config.toml
n_kv_head = 6
attn_scale = 0.177
init = "trunc"
grad_clip = 2.0
warmup_steps = 200
schedule = "wsd"
doc_mask = false
steps = 6392
Below are experts of layer 7 (counted from 0) of a mixture-of-experts language model. Rows are named router (the router's row for the expert), up (a neuron's input weights, with its number) and show model dimensions 0-191. Each number is 128 + 24 x the weight over its row's rms, rounded and kept within 0 to 255.
Before each expert's rows: a language model's description of what the expert responds to. This comes from a sample of Wikipedia text that the model never trained on.

# expert 21
It responds to: Pipe separators and line breaks in numeric tables, plus units and symbols like %, km, ft, °, ″ in statistics and coordinates.
router [127 169 176 149 141 140 158 160 127 146 110 153 136 134  87 133 110 167 153 104 160 130 164  96 128 135 102 137 114 134 205 135  89 121 160 130 132  95  74 146 137 120  89 130 116 114 103 133 179 133  96 139 142 120 111 101 127 131 157 110  93 147 133 131 171 113 113 134 110 139 126 159  76 120 143 121  86 127 160  79 167  86 140 143 154 128 134 136 171 164 139 182 119 162 157 155 155  94 136 124 126 104 126 130  93 131 147 117 131 107  97 165 118 136 125 148 101 123 123 112 140 112 128 146  83 120 100 139  86 121 139 143 129 122 102 133 130 122 123 112 103 125 134 116 144 167 148 158 144 143 138 109  99 164 165 110 106 134  99 159 118 141 134 154 139 131 101 169 153  91 101 128 162  94 112 101 131  84 156 112 108 109 130 117 134 128 121 131 171  88 112 157]
up0 [ 97 119 128 119 125 216 107 136 104 140 103 118 153 143  85 120 116 151 134  97 146 122 161 130 161 150  83 133  99 129 153 129 158 147 117 134 152  96 121 149 123 145 167 100 107 162 114 149 166 144 146 148 136 114  94 136 141 114 134  85 126 170 151 137 104 128  89  90  99  88  81 165 101 104 155 107 131 133 133 130 167 121 148 119 126 121 147 146 134 129 111 165  68 114 134 151 141  90 133 145 150 112 147 149 119 136 131 114 144 176 122 145 117 147 121 146 137 146 102 166 114 114 128 112 139 119  99 135 106 109  98 145 133 108 182 153 106 127 121 116 108 131 129 134  99 129 192 142 145 122 125 118 108 128 124 161 137 136 129 161 104 111 112  97 153 107 135 162 137  72  97  95 116 102 131 171 169 134 125 142 152 104 129 157 154  69 106  93 154 116 154 141]
up1 [113 142 106 181 117 132 106 146 167 138 148 170 113 143 134 107 102 116 153 163 135  89  87 166  93 144  93 115 142 173 125 134 165 160 154 136 168 162 113 129  96 121 131 108 160 126  91 140 144 142 131 168 117 143 107 122 147 103 167 126 141 100 101 101  96 146 131 125 104 124 115 114 138 175 141 146 110 119 132  96 131  99 118 144 118 134 136 113 119 140 114 134 114  95 151 104 140  89 156 117 142 123  97 122 128 129 141 122 153 190 179 160 120 112 129 116 139 125 132 131 124 134 108 134 127 196 129 130 123 125 128 136 100 146 157 140 173 133 136 104 111 115 168 151  99 136 141 116 120 170 166  61 130 108 147  94 117 152  73  85 145  77 103 121 145 103 123 135 138 140 170 118 152 114 117 127 131 100 152  88 152  93 117 149 141 131 103 156  88 103 125  89]
up2 [125 162 132 150 119 142 126 149 118 111  84 112 105 108 139 153 135 174 121 131 115 154 107 165 125 111 130 112 154 155 143 150 109  88 140 118 118 139 106 113 182 136 142 111 123 115 159 134 130 127 117 137 120 135 147 117 146 155 145 107 171 182 136 129 120 143 150 118 124 151 111 149 116 140 106  88 116 146 135 116 131 105 166 150 110 131 130 101 154 148 146 121 118 190 117  99 141  84  97 157 129  83 147 137 145 139 177  82 155 123 164 102 110 130 115 179  86 154 152 118 173 100 156 160 164 103 128 158 109 137 134 184 105 115 127 107 116 162 150 136 161  75  96  92 149 111 138 143 117 125 128  96 121 151 148 107 129  84 116  84 124  67 137 135 164 130 122 135 123  57 100 100 115 126 113 118 109 151 112 128 101 163 114 130 112 136  97 109 111 133 111 121]
up3 [144 131  90 181 133 104 175 129  38 113 122 155 114 105 111 142 153 139 115 136 181 142  98 130  98 115 116 172 116  93 147 110 102 102 164 152 140 140 147  88 183 139 125 116 131  90 165 133 138  77  74 107 154 179 135 120 162 106 131 116 132  98  96 120 132 135 107 148  71 137 128 153 124 121 120 131 154 141 101  92 117 132 104 160 105 136 164 143 132 126 153 113 115 148 167 120 144 122 106 134 142 151 128 130 145 146 116 109 124 103 138 108 142 130 144 126 105 120 137 107 101 154 103 149  89 130 111 184 156 127 123 138 106  75 137 137 102 126 117 122 106 136 130 138 137 122 132 148 128  78 106 114 129 138 106 114 112 173 115 118  98 127 144 130 144 119 140 111 118 132 100 177 165 120  88 133 136 140 131 137  90 157 143 160 130 159 157 107 153 114 178 120]
up4 [149 149 157  80 172 103 108 162 116 171 150 149 121 132 117 108  69 124 150 134  91 170 146 157 156 107 108 133 144 115 151 147  82  59 107 138 139 144 134 143 127 124  87 156 114 117 153 109 132 140  91 112 169 157 140 158 161 145 170 142 116 112 138 108 129 116 101  96 114  99 156 123 103 126  72 137 156 148 117 151 121  83 133 145 103 122 137 132 122 126 138 126 119 134 114 101 156  95 154 133 101 118 145 157 126 118 105 185 122 123 126 134 125 146 123 114 127 101 108 103 135 100  90 123 103 148 118 182 143 162 121 126 159 139 164 126 143 154 128  91 111 115 168 120 128 151 126  66 142 155 144 135  85 168 115 175 132 154 122 134  97 106 154 116 129  85 144 133 104 118  98 132 159 114 153 155 141 121 124 111 150 126 130  88 140 131 146 145  92  86 140 128]
up5 [180 122 124 125 124 115 130 172 165 124  90 107 121 115 143 147 145 122 112 159 107 169 125 136 105 114 158 142 116 146 119 156 125 145 124 121 133 148 131 128 113 131 139 127 107 136 129 140  53 104  97 189 125 115 135 103 117 157 114 144 124 101 133 168 154 133 110 135 165 137 152 140 112  79 109 100 132 163 122 135 134 166 122  89 135  94 137 122  90  81 146 111 105 116 159 143 107 153 152  92 105 147 103 143 137 125 150 183 163 134 145 129 131 122  82 158 164 150 127 160 135  88 155 138  47 196 134 155 110 155 130 144 126 136 137 149 118 103  92 142 128 132 131 116 153 154 129 118 130 124  98 105 157 121 147 126 121 131 122 119 124 142 153 147 153  94 124  80 127 136 136  96 175 125 158 159 164 118  97  90 118 152  80 145 126 141 124 121 132 162 116 148]
up6 [152 141 158 108 114 119 145 122 153 110 116 154 120 142 161 138 135 137  90 133 147 165 129 131 137 145 125 108 100 122 141 141 116 180 113 140  99 125 134 130 143 142 105  71 147 114 106 106 106 108 127 109 139 126  98 121 130 116 142 128 146 110 146 138 146 141 128 139  96 140 151 145  68  95 117 116 125 130 173  97 106 109 155 165 118 112  97 124 164 142 116 129 141 150 151 128 126 144 120 122 139 110 161 130 114 114 139 120 144 125 152 118 155 143 104 182 136 104  95 137 138  79 150 102 121 156  82  82 143  80 118 135 118 119 148 157 125  93 151 145 150 112 157 155 226 112 141 144 165 119 153 100 141 135 141 121 130 185 101 142 136 173  94  95 155 148 151 144 131  90 113 120 134 114 131  50 116 108  61 113 160 124  90 119 148 139 130 146 153 122 129 124]
up7 [ 82 120 149  93 139 121 113 101 128 147 138 132 113 148 110 124 108 157 115 110 114 101 146  69 127 127 113 140 102 102 167 137 136  95 134  87  75 162 157 115  90 132 104 142 138 134 127 145 131 100  97 170 150 129 145 121 120 118 137 139 125 144 114 108 121  95  71 160 168 150 131 150 134 129 117 127 118 169 114 139 120 117 152 129 120 134 143 140 137  98 108 143 154 109 164 103 129 133 162 124 102  95  61  97 129 121 148 144 158 136 158 134  77 142  93 122 134 141 128 144 110 128 104 163 121 145 113 123 226 138 100  99  83 133 154 166 108 189 117 145 142 111 138 122 103 140 123 147 141 104 112 126 122 110 119 154 119 173 159 142  86  88 106 109 153 110 132 148 133 111 129 102  80 154 137 106 159 139 137 132 164 166 126 124 156  98 107 138 127 153 130 139]
up8 [148 158 145 126 153 122 147 138 101 120  92 148 158 145 143 123 121 140  91 122 110 134 115  87  80 142 141 125 120 130 130 167  75 168 135 155  83 153 145 135 133 138 121  99 104 108 175 154 154 100 136 133 168 137 132 116 124 187 123 131 145 141 107 125 131 100 117 153 165 188 106 165 132 142 119 171 115 112 141 100 103  97 104 197 137 127 144 108 157 115 138 153 112 109 120 115 131 114 151 137 162 100  89 110 100 161  98 157 110 136 136 129 141 145 122 165 148  68 114 146 130 150 132 168 107 163 138 126 147  89 137 190 167 118 122 142 137 121 119 138 169 148 154 142 100 125 162 125 125 118 125  97 109 145 150 112 155 155 142 127  98 102 115 131 164 117 114 133 134 113 134 122 129 121  75 129 139 174 154 128 127  86 122 158 127  92 130 148  91 135 133  87]
up9 [112 167 162 132 129 155 117 122 124 124 138 128 134 172 122 141 135 180 118  73 159 139 136  97 142 116 146 136 126 125 141 111 104 144 166 114 137 133 108  79  98 129 182 173 124 139 114 163 131 149 159 160 130 138 133 109 128 135 114 109 110 169 124 176 139 130 117 141 114 141 102  57 194  57 111 113 158 164 115 112 119 121 129 114 117  93 134  81 126  80 168 143 138 131  99 122 156 105 143 128 141 119 132 136 117 138 150 111 130 111 117 102 131 113 125  77 117 119 135 134 143 112 134 107 100 127 149 121  83 100 117 133 121  70 126  96 118 121 164 103 126 116 125 170 140 132 142 149 151 158 110 126  68 140 136 105 131 149 136 146  97 141 132 111 142  99 120 118 166 104 150 128 165 126 106  75 126 157 134 151 119 117 119 108 146 119 103 135 156  84 175 112]
up10 [108 159 145 121 115 125 151 133 150 131 154 109 102 132 136 162  92 141 137 125  92 114 127 151 103 140 144 146 139 153 132 139 100 106  94 144 148 124  98 143 107 126  96 148 135  88 153 130 108 184 120 134 141 130 155 128 149  90 157 115 108 129 101 122 144 147 164 138 114 137 149 127 136 136 138 154 146 156 172 114  87 122 169 128 131 124 200 174 166 116 132 143 163 110 132  91 144 162 110 104 139 160 159  63 143 113 159 169 134 142  96 138 121 101 143 137 136 108 163 117 130 168 153 128 148 151  94  97 150 164 111 151 180 136 135 142 112 138 150 144 157 106 109 148 133 120 109 181 109 130 154 155 151 156 131 129 127 141 135 111  99 217 123 152 159 139 102 116 113 118 169 121 141 126 130 112 139  97 139 114 149  93  71  98 147 108 133 142 117 151 119 133]
up11 [102 122 164 135 107 115 103 173 114 116 122 144 142 133 129 125 132  99 199 120 123 176 129 143 101 116 122 135 132 128 117 177 104 147 132 141  68 147 119 130 155 133 107 139 120 144 152 156 128  93 141 143 177 143 142 116 182 116 147 112  93 135 139 145 162  86 116 138 121 119 111 120 138 141 137 100  97 140 134 131  99 137 159 114 103 143 128  64 138 128 151 119 166 124 160 125 130 114  97 129 155 143  95 100 136 192  72 107 131 120 191  99 120 111 146 116  93 125 106  88 140 140 120 143 124 166 105 183  95 128 136 160 168 107 141 142 124  90 131 121 138 122 121 116 129 125 153  61 133 105 149 169 147 115 134 140 126 150  93 139  94  95 129 133 134 115 135 130 165 120 140 127 154 110  92 121 124 136 112 156 165 142  93 170 116 110 120 141 150 144 126  88]
up12 [ 71 149 135 138 117 142 124  95 163 162 126 157 127 160 115 123  98 119 117 141 125 141 127 103 109 109  96 119 125 102 119 108 134 146 100  71 100 164 134 128 123 110 125 148 124 144 139 118 103 156 164 115 118 134 144 124 136 138 125 129 120 111 129 166 164 183 134 121 154 131 134  98 140 118 122 161 113 100 133 111 148 108 139 110 164 113  87 150  94 173  92 153  77  73 149 127 131 127  64 132 117 152 124 148 106 111 142 169 137  88 147 177 126 179 124 142  71 128 103 143 152 137 114 142 116 125 129 124 104 122 146 139 158  90 144 147  97 125 128  78 169 159 135 143 149 137 158 114 159  99 152  89  98 153 115 140 123 129  97 143 143 152  76 151 130  95 147 169 131 120 137 118 122 123 146 126 137 123 170 181 115 105 171 110 140 131 153 141  92 104 127 149]
up13 [140 130 136 161 138 132 138 143 141 139 142 171 137 138  97 125 115 138 128 110  53 169  85 159 123 127 143 116 138 145 120 119 137 148 162 148 130 138  89 115 127  93 133 151 118 114  96 141 142 155 162 124 142 124 100 144 110 136 154 101 129 121 116 135 149 162 139 118 138  95 124 120  77 139 111 140 107 108 145 174  97 100 142 141 105 135 136 139 156 108  89 115 104 152 116  89 153 137  87 135  97 129 156  98 136 119 135 168 116 122 154 119 139 132 154  97 135 146  80 140 132 115  98 152 144 109 117  94 148 144 100 132 126 175 105 164 109  69  90 111 146 143 136 123 144 122 141 121 148 116 132  94 203 116 148 113 144  93 155 130  88 161  98 144  92 113 140 132  66 141 108  93 112  92 152 127 109  52  83 136 116 140 152 117 101 128 137 140 157 136 124 140]
up14 [125 149 141 126 135 110 102 131 187 149 110 152 125 148 107 140 137 123 134 124 112 142 143 135 176 115 122 145 121  90 150 120 126 130 133 170  92 186 165 150 149 121 155 107 150  61 131 147  91 118 146 129 178 141 160 110 138 123 142 115 113 159 126 121 163 112 177 116 149 197 121 179  97 136 108 104 145 135 143 115 122 116 127 151 128 129 123 128 127 141 140 123 152 105 137 135 144 149 158 101 143 117 138 117  76 143 173 145 132 118 155 152 123 156 111 135 134  87 119 110 139 129 171 133 129 150 167 111 133 154 155 117 126 193 131 139  89 123 131  83 111 122 132  97 163 145 119 143 112  96 130 150 128 114 150 165 129 125 132 145 109 152 124 138 144  53 122 132 106 128 168  88 111 159 132 100 156 108 123 106 120 148 100  91 100 154  95 141 165 116  81 149]
up15 [128 158 139 167 122 157 107  99 115 138 121 144 170 113 180 127 124 124 134 136 164 170 136 134  99 103 167 115 104 129 112 128 151 158 122  86 143 111  98 144 128 113 110 109 133 164 116 139 127  90 178 144 114  97 131  60 158  97 112 116 129  91 136 131 118 143 111 131 138 136  73 151 122 151 137 134 126 128 132 162 153  78 106 130 143 115 111 106 139 144 105 134 110 124 125 132 124 114 127 135 113 147 150 106 120 187 118 122 119 138 152 112  74 116  79 126 105 124 127 155 154 144 113 144 131  99  77  89  90 102 154  68 125 118 117  74 108 135 147 110 139 153 148 163 132 141 165 109 110  80 138 110 121 140 123 130 165 115 122  99 136 164 113 140 154 141 115 143 142  63 175 152 112 130 125 145  89 107 137 124 149 138 134  88  74 147 137 150 120 136 103 130]
up16 [107  97 145 116 141 124 184 132 102 171 129 123 148 125 138 150 133 142  95 131 119 181 126 134 164 170 134 100 161 138 169 140  60 109 126 117 114 144 148 176 118 118 134 125 104 107 107  65 167 147 125  94 154 144 112 146 135 125 119 109 112 135 132 134  76 151 144 132 120 161 129 115 107 103 160 142 117 133 147 141  69  95 143 102 142 112 148 138 124 167 117 149 134 120 140 127 108 141 125 119 112  97  81 127 153 127 166 142 187 127 159 111 127 138 111 134 148 116 153  71 148 122 142 104 124 156  55  97 100 122 118 151 119 156  91 109 114 142 126 103  94 135 128 121 102 135 128 140 163 100 118 128 137 145 127 155 128 161 129 144 123 140 122 147 192 126 125 145 127 134 135 137 184 109 102 120 134  81 143 111 101 115 119 168 132 135  94  94 142 102 162 127]
up17 [130 106 130 141 133 128  87 141 140 133 127 135 111  87 137 189  84 133 134 146 127  78 160 108 103 125  99 137 182 190 136 143 119 146 142 112  93 116 130 120 121 139 146 124 187 116  96 152 130 151 117  98 102  87 116 132 153 116  76 142 196 163 120 133  91 124  77  98 127 114 111 137 145 141 147 108 118 118 112 128 112 111 128 106 151 155 165 137 123 119 126 203  93 137 128 120 127 108  84 105  76 116 176  97 118 122 116 138  83 136 150 155 145 171 130 167 157 126 114 149  87 131 111 124 115 107 145 181 107 108 116 109 121 120 153 141 110 102 140 101 112 171  99 114 155 154 124 125 133 154 113 109  81 119 160 134 126 122 108 145 131  87 117 118 122 152 125 120 130 118 135 111 126 147 139 144 136 154 102 113 115  99 166 142 142 147 138 115 112 108 143 135]
up18 [108 121 134 128 159 129 153 121  87  87  83 120 119 127 193  87 110 176 125 153 123 150 129 145 107 138 140 127 107 104 192 103 103 127 104 162 120 132 131 137 135 116 127 140 135 104 103 127 155 149 144 143 122 124 150 162  94 148 128 105 155 143 135 139 107 102 146 124 153 145  95 148 146 137 136 104 108 123 134 140 118 139 165 189 142 119 150 107 117 166 149 115 154 119 113 122  95 118 144 119 122 114 163 124 107 141 176 124 132  96 152 140 104 115 166 123 149 106 134 112 198 151 149 118 103 153 146  73 114 111 142 125 106 153 144 111  96 114 125 100 183 158 133 155 149 127 121 154 144 143 116 101 111 113 124  85 103 138 155 177 153 123 100 124 142 126 143 105 130 121  98 155 116 109 105  61  89  62 104 127 119 136 134 115  90 114 106 119 168 148 116 147]
up19 [144 118  88 123 148  91 104 148 133  96  84 175 121 105 141 103  91  87 126 130  75 135  81 111 130 142 160 120  91  96 138 118 109  87 140 137 130 103  94 133 159 148 126  83 123 108 160 129 159 127  80 131 130 136 141 153 161 135 139 142 130  97 106 132 135  95  99 120 109 151  85 122 133 141 104 137 108 142 121 120 115 165  97 142 150 141 148 114 133 185 162  89 148 152 113 127 154 119 167  74 129 125 125  89 134 133 150 141 126 115 129 102 112  80 162 128 112 112 167 133 119 104 117 113  96 118 136 145 135 124 174 139  85 117 102 130 130 146 117 112 152 108 139 113 135 140 137 112 116 168 133 108  65 141 136 177 148 143  91 119  99  88 167 142 144  99  96 181 128 125 121 120 145 137 120 172 130 130 115 163 138  93 129 142 115 114 139  98 142  88 148 138]
up20 [136 138 111 148 138 111 103 113 113 137 135 164 142 132 142 125 197 124  92 134 130 149 127 141 125 110 162 134 141 114 174 121  86 179 134 142 140 155 157 123 193 125 139 143 123 136 135 147 136 164 122 116 117 136 144 109 173 138 128 145 126  92 128 119 113 113  89 147 129 114 138 114 137 110 131 130 141  92 150 134 129  97 107 129 123  97 111 124 124 155 113  91 116 106 165 165 134 105 110 100 129  95 138 136 168 168 105 123  99 172 143 100 101  96 169 142 144 151 131 147 149 138 120 135 148 148 137 122 138 117 150  94 129 114 115  94 125 119 135 181 152 182 141 162 134 129 125 138  82  94 103 144 176  73 135  89 133 122  63 130  92 113 132 133 143 145  82 172 145 103 142 122 151 128 118  57 173 134 139 152 106 153 116 153 118  92 137 143 137  99 155 135]
up21 [136 159 139 151  82 143 126 173  84 102 110 117 139 137 162 122 129 144 122 117 134 111 112 121 109 141 148 127 176 147 191 130 149  90 145 123 128 111 116 121 106 119 126 136 164 152 140  83 170  55 138 114 162 122 107 143 133 111 118 131 169 136 122 161 158 148 108 133 141 102 112 126  99 167 132 114 137 139 130 120 135  94 112 121 147  95 107  74 146 129 148  72 135 121 134  97 168 117 135 133 116  94 161 105 140 139 131  92 165 101 152 135 169 102 191 136 118 136 103 113 118 126 123 132 136 117 118  98  96 111 139  99 136 169  94 119 171 123  90 109 119 148 108 149 141 136 156 134 124 137 118 110 110 134 122 120  58  79 105 140 123 119 121 145 164 156 105 133 194 109 106 146 136 115  81 103 139 125 157 125 125  76 110 143 130 142 120 123 114 136 126 122]
up22 [152 123 108 132 161 155 126 120 133 117  77 149  95 197 125 122 112 138 184 140 130 105 145 129 136 146 111 163 132 136 165 120 135 134 126 134 137 167 143 127 160 107 115 117 111 141 152 107 100 143 130  98 121 113  93 136 136 125 127 122 115 134  72 115 134 125 117 153 153 143 152 130 121 141 127 117 148 119 135  92 140 108 187 131 119 133 127  75 135 140  92 129 118 115 137 157 123 100 181 141 120 138 124 125 117  91 127 164 128 170 184 103 146 105 112 141 140 118 106 133 160 139 137 113 137 127 147 120  69 122 151 115 198 108  96 121 117 112 162 172 135 144 145 124 137  96 110  92 131 125 156 131 117  39  80 113 132 130 130 130 104 159 164 102 158 120 149 146 162 144  74 109 153  92 117 130  99 106 108 142 143 149 141 119 162 167 101 146 127 129 127  99]
up23 [117 140 125 140 116 112 148 114 137 142 110 132  83  98 140 132 151  85 125 160 114 126 160 112 155 113 121 126 108  84 123 112 145 146 144 116 117 108 121 121 129 127 123 150  98 176  88  75 176 122  88  82 145 142 132 118 139 166 130 141 117 115 105 144 116 114 151 116 113 155 113 126 118  70 101 135 119 157 181 123 155 102 173 128 106 124 153 123 133 119 157 162 129 160 124 167 155  26 164 133 132 122 124 139 146 111 138 113 147 110 130 128 120 100  93 138 135  94 139 149 129 152 126 170 132 145 104 163 121  91 105 137 142 115 153 118 106 138  92  87 128  91 126  91 117 129 115 155 139 141  91 136 158 156 139 104 119 124 140 156 129 125 153 146 137 131 164 138 152 109 165 150 102  83 112 137 119 145 163  99 102 130 149 154 174 127 100 118 170 177 140 121]
up24 [110 125 161 117 117 142 123 137 131 138 105 162 119 131 146 132 123 123 175 119 141 136 132 137 120  89 155 123 124 112  91 107 108 152 149 108 135 109 162 138  74 123 154 154 120  89 114 150 121 134 149 107 128 120 114  85 141 133 112 122 126  93 111 167  91 119 142 148 158 116 150 118 131 169 101 137 112 158 155 113 142 133 131 157 128 133 136 128 135 126 138 134 128 129 113 160 140 151 174 111 135  90 122 163 117 147 105 132  43 107 112  91 102 167 120 141 100 110  79 114 156 132 129 112  91 120  74 156 118 149 118 130 119 137 143 115 101 135 108 182 144 145 125 122 115 122 131 120 123 144  72 120 147 174 110  93 143 138 103 144 134 155 148 176 172 130 172 164 142  94 137 171 151  91 123 130  91 100 180 126 134 185  77 123 118 143  78 133 156 141 124 139]
up25 [117 173 141  68 116 101 115 115 152 177 113 124 122  92 108 200 108 146 116 121 126 122 153 127 168  80  82 121 123 111 156 160 132 118 116  64 116 114 107 143 130 110 131 117 104 142 137 130 140 173 115 121 167  99  83 135 121 124 108 160 130 108 100 134 138  93 118 111 112 145 130 155 135  97 171 117 109 117 109  95 166 126 120 139 135 156 107 124 130 159 122 181 107 164 143 123 123 126 156 141 114 119 126 128 129 140 147 120 173 100 126 133 127 114 158 125 163 139 118 185 125 121 125 151 128 116 146 121 162 163 158 106 146  94  69 143 118 126 123 138 129 169 113 141 139  98 158  87  73 116 152 120 152 103 134 153 119 112 145 131 113 128 172 108 158 125 113 171  87 134 146 112 103  91 138 153 107 116 125  82 129 105 141  79 143 141 122 135 135 116 105 147]
up26 [117 144 126  91 163 135 126  75 110 125 175 119 114 135 161 178 135 127 140  79 136 121 155 148 100  93 106 133  74 121 125 148 112 143 150 138  60 104 112  90  93 134 134  95 137 115 127  76 162 141 101 124 145 129 131 101 142 148 156 128 172  87 120 153 120 134 150  96  97 145 155 175 136  71 133 120 120 129 120  98 163 121 115 153 127 155  99 143 124 140 103 147  92 107 134 150 120 143 121 111  84  95 141 128 168 156 122 149 135 121  95 154  80 128 118 149 123 117 118 159 130 137 133 115 101 145 110 111 113 129 109 151 112 105 131 108 114 102 151 140  99 123 109 125 112 116 141 116 117 140 143 119 156 123 152 110 123 100  94 154 121 148 100 123 117  92 138 152 134 109 103  79 135 127 102 111 113 107 142 128 174  82  92 134  87 117 115  99 132  82 160 188]
up27 [ 72 162 120 141 139  81 153 114 101  98 126 154  83 132  71 126 114 116  98 128 119 128 117 121 122 102 118 132 127 111 109 149  83 173 146 134 145  63 111 143  92 136 157 144 122 146  94 159  99 156 151 109 153 136 150 155 139 137 128 139  58  76 106 128 106  98 125 142 160 120 139 134 129 163 133 128 155 122 152 168 160 157 120 125 165 160 122 120 153 146 153 108 112 156 122 134 155 132 136  96 122 149 168 147 165 196 130 113 130 127 108 151 146 100 133 114 141 153 128 145 150 112 109 154 151 101 125 142 129 165 149  91 160 134 149 136 146 132 129 122 152 124  99 116 162 143 136 124 153 136 129 158 108 194 166 143 126 124 116 134 137 139  94 147  60 123 133 133 148 112 183 130 145 115 117 154 136 120 120 139 135 168 122 128 114 151  97 135 112 143 154 112]
up28 [113 156 115  99  98  99  97 114 155 136 118 127 125 126 115 143 137  76 115 169 122 146 143 127 157 142 129 125 146 182 106 140 143 143 139 109 117 134 110 150 146 102 104 123  97 139 157 151 140 165 151 139 164 100 140 126 131 174 173 139 164  94 116 144 114 119 164 114 124 133  98 125 109 111 152  90 169 142 111 110 139  97 168 126 133 122 138 157 106 154 141 101 158 130  95 135 132 132 177 168 143 102 118  93 113  71 142  86 117 127 166 108 155 126 111 158 108 166 116 106 133 111 128 100 159 230 142 128 108 129 108  84  82 151  99 128  77 139 163 124 129 115 107 159 125 140 103 134 141 142  93 101 123 146 139 110 111 136 128 152 119 106 127 123 127 138 122 168 113 129 103 110 105 135 125 120 105 102 108  99  94  99  93 138 102 128 100 106 167 118 106 119]
up29 [119 135  92 117 142 127 148  98 117 135 148  93 136 124 124 140 107 117 122 112  88 135 144 123 126 115 107 148 155 111  93 100 130  72 136 114 145 109 111 133 128 163 117 130 105 109 121 159 109 160 132  88 130 144  95 136 138 121 158 152 135 161 132 102 156 146  99 138 101 168  61 127 108 145 148 156  92 113 100 104 135 113 172 108 118  74 135 152 159 143 141 142  95 118 126 150  92 127  98 121 122 122 164 133 160 102 127 128 128 152 143 127 125 124 171 126 103 149 122 150 134  55 162 122 112 121 135 125 117 105 112 107 161 126 127 178 120 142 138 111  97 116 155 124 157 114 154 114 136 136 177 100 147  85 141 149 106  88 135 144 131 106 142 145 130  94 133  66 190 108 130 151 150  67 151 139 206 150 119 128  94 118 139 123 130  92 134 116 132 120 115 149]
up30 [144 142 199 115  90 139 142 172 120 117 134 123  82 130  87 115 145  98 126 134 110 131 161  99 125 122 110 116 122 162 157 177 114 156 119  95 116 122 126 133  99 137  97 127 116 141 167  75  77 121 102 174 143 122  88 152  99  93 108 139 118 101 153  82 156 129 143 129 152 102 177 150 131 178 154 124 189 144 110  97 128 113 144 146 117 158 127 151 133 149 126 122 144 123 124 115 130 134 150 108 131 113 116 145 133 142  89  69 126 127  97 125  97  93 162 151 187 130 106 100  91 125 123 131 118 135 143 151 121 148 139 103 107  84 104 127 160  76 118 117 103 114 109 153 128 105 118 159 114 127 131 150 116 116 125 135  91 121 146 136 176 113 140 137 138 133 138 103 146 140 128  97 130 139 179 142 121  95 160 101 104 125 106 117 173 118 134 136 150 156 141 116]
up31 [133 189 135 134 136 157 121 120 170 140 132 131 169 145 126 128 131  78 107 136 129 141 112 140 107 102 155 140 118 120 128 131 158  78 104 123 105 141  95 159 138 128  53 155 103  78  86 107 119 145  84  73 114 140 115 129 134 119  98 103 131 111 163  87 102 155 121 144 171 138 130 124 115 134 153 119 160 112 148 123 108 164 117 124 115 154 115 157 141 152 130 127 136 119 119 134 177  81 123 131 141 112  45 161 115 157 132 145 134 162 130 193 128 107 167 140 150 121 121 100 118 135 117 143 126 111 129 109 117 167 135 140 143 113  93  91 188 131 110 132 139 127 132  87 141 127 153 119 107 103 173 127 139 144 128 124 158 143 128 104 117  89 129 119 101 152 157 169 136 129 109 139 140 116 114 149 145 165 159 144 133 167 115 154 153  96 117 137 143 136 146 132]
up32 [147  74 162 108 120 119 143 118 160 119 154 121 130 136 107 177 117  59 155 111 120  78 118 151 104 140 112 148 130 112 137 130 107 139 141 122 144 133  91 104 162 130 140  99 148 157 142  88 160 135 109 120 136 142 129 112 132 140 123 136 155 160 152 129 107 101 110  86  96 104 107 122 133 147 111 186 117 118 128 138 132 142 140  98 105 133 108 184 109  61 136 163 112 124 148 147 123 123 188 146 152 100 148 127 116 136 146 144 116 115  83 105 144 150  97 132 104 120 123 141 121 134 109 150 169 142 114 143 104 164 110 156 161 112 103 136 185 135 123  96 111 119 172 144 118 127 134 123  96 112 108 128 181 164 111  85 119 149 135 163 109 118 174 130 140 106 114 130 132 142  75 152 123 113 118 164 106 111 115 113 142 129  99 159 172  78 140 148 110 103 139 129]
up33 [126 153  94 115 126 131 117  99 156 116  92 124 121 139 145 169 128 105 167 121 108 145 147  68 119 185  89 116  93 148 129 102 143 142 161 162 143 177 115 106 124 146 137 111 124 121  92 114 176  89  98 106 148 155  99 155  85 101 112 156 132 113 121 141 153 109  96 112 100 112 136 121 144 129 143 119 169 125 146 163 110 109 155 171 125 112  71 168 192 172 109 139 147 101 113 115 119 128 102 124 102 138 159 124 155 108 170 123 144 172 119 154  89 127 115 121  90  89 146 131 147 113 136 150 148  95 106 121 105 117 118 135 149 119 153 121  91 112 112 129 135 119 144 134 159 145 109 143 142  84 129 124 117 127 120 147 134 122 138 158 109 143 138 123 139 103  97 140  96 136 126 121 107  97 150 121 111 110 180 137 132 136  85 114 132 154 102 121 112 151 193  94]
up34 [129 133 119 123 173  84 207 106 165 139 159 164 130 175 111 157 122  87 140  71 181 112 145 106 129 129 134 112 160  96 126  89  82  85 142 137 131 178 149 129 192 140 174 164 107 128  92 136 137 116 154 182 120 145 112 126 126 128 186 119 113  99 127 150 145 154 104 142 103 127 107 115 130 123 117 123 125 131 114  95 155 154 117 117 128 120 100 111 139 138 152 126 102 156 123 134 128  96 109 119 127 137 150  94 160 136 125 113 112 147 146 145  92 123 125 151 167 144 119 123 121 112 115 137 165 130 162 162 120 164 137 150 131 118 130 148  97 127 143 138 108 151 158  79 137 143 148 169 119 140 103 149 149 150 131 154 114 164 115 173  89 110 142 129 151 107 133 118 145 150 157 124 119 109 137 140 140 111 145 110 134  93 102  92 156 141 115 111 151  94 133  99]
up35 [148 109 177 112 140 116  98 115 155 103 110 138 128 121 122 210  89 201 112 119 131 146 141 138 133 132 102 122 100 154 128 111 157 133  91 147  98  89 110 156 133  63 134 156 127 157 127  87 131 130  83 101 194  99  92 158 137 111 132 124 125 146 107 157  94 140  97 147  99 138 122 120 114 151 148 133 128 155 119 127 155  97 119 103 107 133 110 155 120 157 130 160 130 124 112 111 101 106  88  92 140  95 100 132 105 154 162  95 122 137 147  79 110  78 129 148 130 153 125 170 140 168 125 131 114 107 128 107 111 132 154 129 114 132 133 159  90 109 126 134 146  98 108 147 126 117 113 112 147 130 112 135 138  92 172 155  98 165 160 157 140 160 141 123 137 190  92 145 150 123 150 105 144 124 135 133 130 128 144  98 117 119 133 138 157 110 131 145 101 125 134 124]